Weights of a small mixture-of-experts language model, trained from scratch on English Wikipedia.
Size: 12 layers, vocabulary 16384.
Experts: 96 ReLU neurons an expert, 3 picks a token, a shared expert of 192 neurons.
Training: a variant of Adam for the experts, 360M tokens.
Below are experts of layer 8 (counted from 0) of a mixture-of-experts language model. Rows are named up (a neuron's input weights, with its number), down (a neuron's output weights, with its number) and show model dimensions 0-223. Each number is 128 + 24 x the weight over its row's rms, rounded and kept within 0 to 255. Numbers have three digits each.
Before each expert's rows: a language model's description of what the expert responds to. This comes from a sample of Wikipedia text that the model never trained on.

# expert 4
What it handles: Main verbs after a subject in opening or definitional sentences, mostly was, is, became, been, plus "As of" openers.
up0:123177158105112101114156151123142171144124097146153136136171128159132099147094095102159102161157095108124170135152094142105131121142132106153145118081111143145117164151158138130173126109123104129116143136179154147112123088168113125159109149135112087120092094121144124143150095144127137180071083101155115130157135130110099148102137140076129138126116118134143136121119118138173149133166149149119088159169138191109138113121090142130082127161148088149094096147121125109124139154128120150132129130145107113119167145117178145129163129179114134107124097103141115160123158129111153144142093102149070138113174136147148112099154115129122169155117102116131142144107138139143107151120
down0:111108115173126099159107159110144131137144127142123145181137123108116158100160138132152160124143143112126135152093110111134090075137125154053104127165127163142099163116104169100119119096117091122141128157078106102158125128179114093084144091106096129200135155117132147086131100125144087140135113111144131116142119119092106113136059085093105103093122137127137153126120133146120145159106142149116138115138155159131116114127077140142123143123135179148125077121181128103100104134168093098114140120118103148136134090131131100158097155109123106130117098160108145093130140113103112158110112123162125135111123098117123144108121094128127119137091124118153084120147145106160110122121

# expert 17
What it handles: Prepositions and articles opening time or place phrases in narrative, such as in, during, until, In the, at the end.
up0:138112099125106142176183110117130071081153126164121162150123113111088132135116116139130141100164104113156152123082121175128139142150120112134139135116124130138135186114074122088126150103088162132118086122116113129115125125115109159129128107100115174143096112101106143107108155141100143130090119101140126136093152151097119086124105109126096144107171116094136125080122158164121153107131110138145143180088104126144138099114095141163174154139146107126133139139150118077100149152114091129116112090116142139185146165146134161093140150101171139118137137110132099109111192115106141133114124109126121168142110152109138136123151135170114149160107149083129123136105131123106164135100
down0:082141107145148110138081134125153115155104109101130102182155171089054163109148143147145117109130128137124153125156099183178098173152104104153116114156141167118129121123090122116124116139115121139168132144177135150116157167112144158150137128156122125132136167113150175109117103139125068091084084156136132125104154105153127123152130122090108121119136096133136088127083117082147123141197141128143153119121104120106112119134110134132133183156133134137136117149134114179098153137118109128108123137093149171119115141151135158139153121094125142130145143089140120121147124127087064130108105116108125105109107082118101142137078108149113121121103138128114141131151147107135115149136

# expert 32
What it handles: Opening parentheses, brackets and quotation marks introducing asides, percentages, dates or abbreviations, plus numbers in tables and LaTeX.
up0:134153145104141146104150126106151103173145112109157109127153116144102127107142095134133121157133124115108107123107095111129170124164182158132108152120134137130106132095098135130076118110127145131127188151108118145169112110098144072131133115128122134118138107156136173110130101096139173143127120146099124098084140138107150149123147153121151124176090128129126085126105117120150160127165157151102190090104123183160111103136157117145130179145107165125188137090128100109135119105162146144147116123128085128124094155102196113130086147136162107097153143152140130143131112118138160133151155093145101127132097104108113141148145118144098157122122149075140130160156094154137155155125
down0:150154093133152118145161123138110097140121117116120150173167105092161106179129070101117212119172125112142110102105098117115144127111132135117117132146128159141145116111180151162110122126136150158101162120122110095125090131112151113104141075150157133100142131168144151140177145118130141076139138123113156130139091146113142129065070121156160145143108166124132110127144113126165125137124141142147129136135107161144102145118129119131136137106122150115130109128100108110143112122146148108142154147111195137187131105159112167124120124135159091129144123125179104129129154110115139095108163122120165086128097105122159144129138101070125106149144153154117121155108133147150120185126

# expert 5
What it handles: Word-piece fragments inside transliterated foreign names, especially South Asian, Persian and Turkic, such as Bh, Kh, Raj, gh, j.
up0:130175128142169130089123163091117132124119108114091164103155107154191088117136126130113136126110101149120117093138095129087134196142096132123174087153116145139139102163111137091124148132152144110136138148120111121136115118132107083148127138125131094130166103158093127112068140141163123127154150120086129134106133145111127132149126081141135131108121126174109095132102121106089102120131127133108110094120047147110077096127159142142125154119117131184148127097114144076200085119128103119112137127084151147130148117102084176158110147120123117109121103107104107157111135118132109142128162084155128113137109116130150130158133157102127120124127125088148130117108131127103158138125
down0:117154168183124143120083121116107096125123130112099144105108156130147117142135147097138142144092122135141125135103111143088127158149052140146085099157176131141170130102088131078141133197157123133149173111122061130154153117125109173132118178137121096115144132149126158111089145139115113153158111119151134119130114122091149122154089115083110132103093103168086132129152102137144103116118131130076142151139116119122107105137138119122100158102141127159120123074148133102174118149137115124121137131146157126117124132157139114151143118111107132105138132157074114174109109123148133109107136097131136089114138124136140152147183121139134173166153116090174144122115092124128101105139

# expert 11
What it handles: Percent signs, units and numbers in census or election tables, plus infobox field words such as Total, Apps, Goals, code, Preceded.
up0:149141152129146110136148128131152112106143129112110153107105121141125111104124146119085161121120113130123117145149158165146125112158115123139142120123127097187149122143143096127135129101091140132094100133109151128126151136110126121136139164198131138136106151075136135101116110112145189133103120106130117136160110135110086169146147124173135173081135107092133154150157116110123127153125130150126154104111152100089156168098113122103085147103115108130131154134122100106155096134149123107113127172158089120087139147128109066111068137112102115163135120104157193111083156182115127098126137173166164105113129124123135105104132128083085180129117115149166140137120116110133092126096
down0:145099110167117135132147153146089126122121125084144148142133102177130127129156137137154139145123177081098092087113114142104129101114119179181147142123161098120119129106123142147143153134088114122164104112117092089105102122153110168077105125140126137163119131087131146120123104135125160145138083141130136118157149077160144125117153114104095104114107133086119114172178109100134146118128115155129127139121157130090161128112134134156078104105090110110137134133162144102116099150157182058121145156130177167112157098149125116131112177104125125136129144092136081145148134115147131132114133135144142146086088130096128188111154140085147130141122117113093137125131122116119120102133

# expert 39
What it handles: Articles, possessives and determiners opening noun phrases in running prose, such as the, a, its, their, 's, these.
up0:150124163102180116141058125109106137118117099141137149088155130133157177113148135113130161123104115129108132102171109118153157087137140112087162105109129096131096145138103112104154107139132105165132092127117135129149142116128091106129099185130124170124127127057133161111124127105126147147130155133138138150131117084151113161093126076097126128085157116124137109132156095079130126109148110095118132114119109086130131129145103098130122129156122121135130142129177157149107123133092128123120118109185159148157134156133163115100170144184121128100113105145131112120141132159130133116101104090135125137095095151154110154152188103140087121118129159183120158136098129127163141119086
down0:153120125104130121104123104123095170132113108120126102150143160138137170105168141138083182089125125119140132169138073102098151157156125100111149093069160126112099161138162155140127126134114126127123164142093103127102131152086143123101080138145158187129130121117138160111091154147119145139151129153158095161136176115139129152117158114101156173084165098126167091111166115117126159089158145129131107153157135081113133138163098123149121140133152083117136165148127130137140103124125086119122124112166135152134127142168145135145112158173118131165163142123125096126110154150150091095156166078137128133131134090135137141120108105121132092141132102124116118137074129148125131111109

# expert 20
What it handles: Words in album, song, film and episode contexts, including track-list tables and quotes, such as album, released, Best, second.
up0:149160105114128162133162145142136170113101127128114181145112136141159187169157147112151123141107163096092126140138130154099120132192114139092152133152121086117108105159121141182153101097129063138146107129142191120154154159119119092140117127112106134100146134126143120103133115134125155106112131166102163157117102123111135129123171153106107089129130131133145114124124140127164142102147153115133127127146121143165137095133104172090142124124096113121098119127125154123117116129098115136121170145130138126146123120127118139118104112150128106137133059184136092160114095132108116101130154149113119160110119191165145156114087123135134119099111118134135164095109132180182191113117
down0:138133061139134151119094114187158139158120146099093146111151189144080131121141158140098116161162111109157161136147110135115120149163154109089111099158095094122157123129169095137097115110117113155123167141142135150145111169117117136121135123123120156093113102147105129121161151103110166130160149145137116093132139122142107146132124110114157110161115185164089097120119124143144155162083158092110144131132086116122149136169140140096087131157073149125131129137144160144152176145140128113115089149115157110149121089133117147132107123122176119105156113136134091181119117115130120129146140088110140128128137110101133151116100138129106111120201108143122098149145150107103152140164

# expert 14
What it handles: Pipe separators, semicolons and colons that follow numbers in stat tables and lists, such as standings, vote results and minor-planet data.
up0:167092103105144103116133139115159133124105127121107162136143164123145141112108132119142138076063096118082135147160108137160151164100133115131108127132115128164132157121127124116154145150101140134114073121100099134143109125077165131140076086106153102089098113144158103175144131114132111108090126117109120133133106136151102135185144098202128138122105107165140096107097127109112111150136101123132151126115140116170114100133111141158181096130113154135108066148184121124116117143097086113130140130128118126112145126165105126103132126087074109101116165156151107130122142111124180122118153116136128102125141096130198100137135163109123152106101132119171123127123138132135107131134
down0:136136119132113113123110103111119137119141128136142123071127113146137098144131148148128131145176125124152123133108155101134141124151141121162104122118161140179134118108156108112087107160130117105125176158122126172129107142084128099126084162124114135083106129151090134130138098102124131141143188133156150171112136120131114127062102120106127129100075138109141106136132112154110103119155118132121095114146175147119151150136099112107147132107157133114121127141138112161109158136137076127101119142120093100116112172174176139131088148132085132134094148119159114148112163088115144066083154137139103166167145155091151153129150096149175164159087097093154129092124165111127106113143

# expert 38
What it handles: Conjunctions, verbs and prepositions in plot and life narratives after pronouns, such as where, when, returns, keep, because.
up0:149126154112140136130119118132131095124108156158129127153111137121153125125147184142104158072116115101127124129148083137158130112085127137137126114158135111112142111094155131122152123155105120163120098074131123154165128150142143127151135128104097142147117117176129132120130163146118143104118125111074136182137119160144160131112193078168136160157097082127153099128109106161131120156114126132136125151134128153144137104172136159129129121116127116101111118096104144082159108122135142135140105088210146122127099171166093072125123144116108166102133156095118102168127119120084120171126138122147098167171126171141120151106109162097122105095121135123127107087120107100103122106111
down0:114115158140119125156121121141116097144099159129140126122194143102135131157125141118080173125153164095142129149146090155147082090152138149117146122151133081133135141166124146134099080162134103139136150089107133102156145127110169121122106103163108087104122135154103122118123138117153083092139146132141111129162159140140130138128162119116093152151137114120106168101113156126116152147096129110135159147126132123145159110105104126098131124115111146110109162156121119082120134122103172096142137131140129104152148096134150133159106118140165138138117087112145137113146140176124105185111176136163091177155146111124168157127096130144082183132169122122138124079133110104163107068099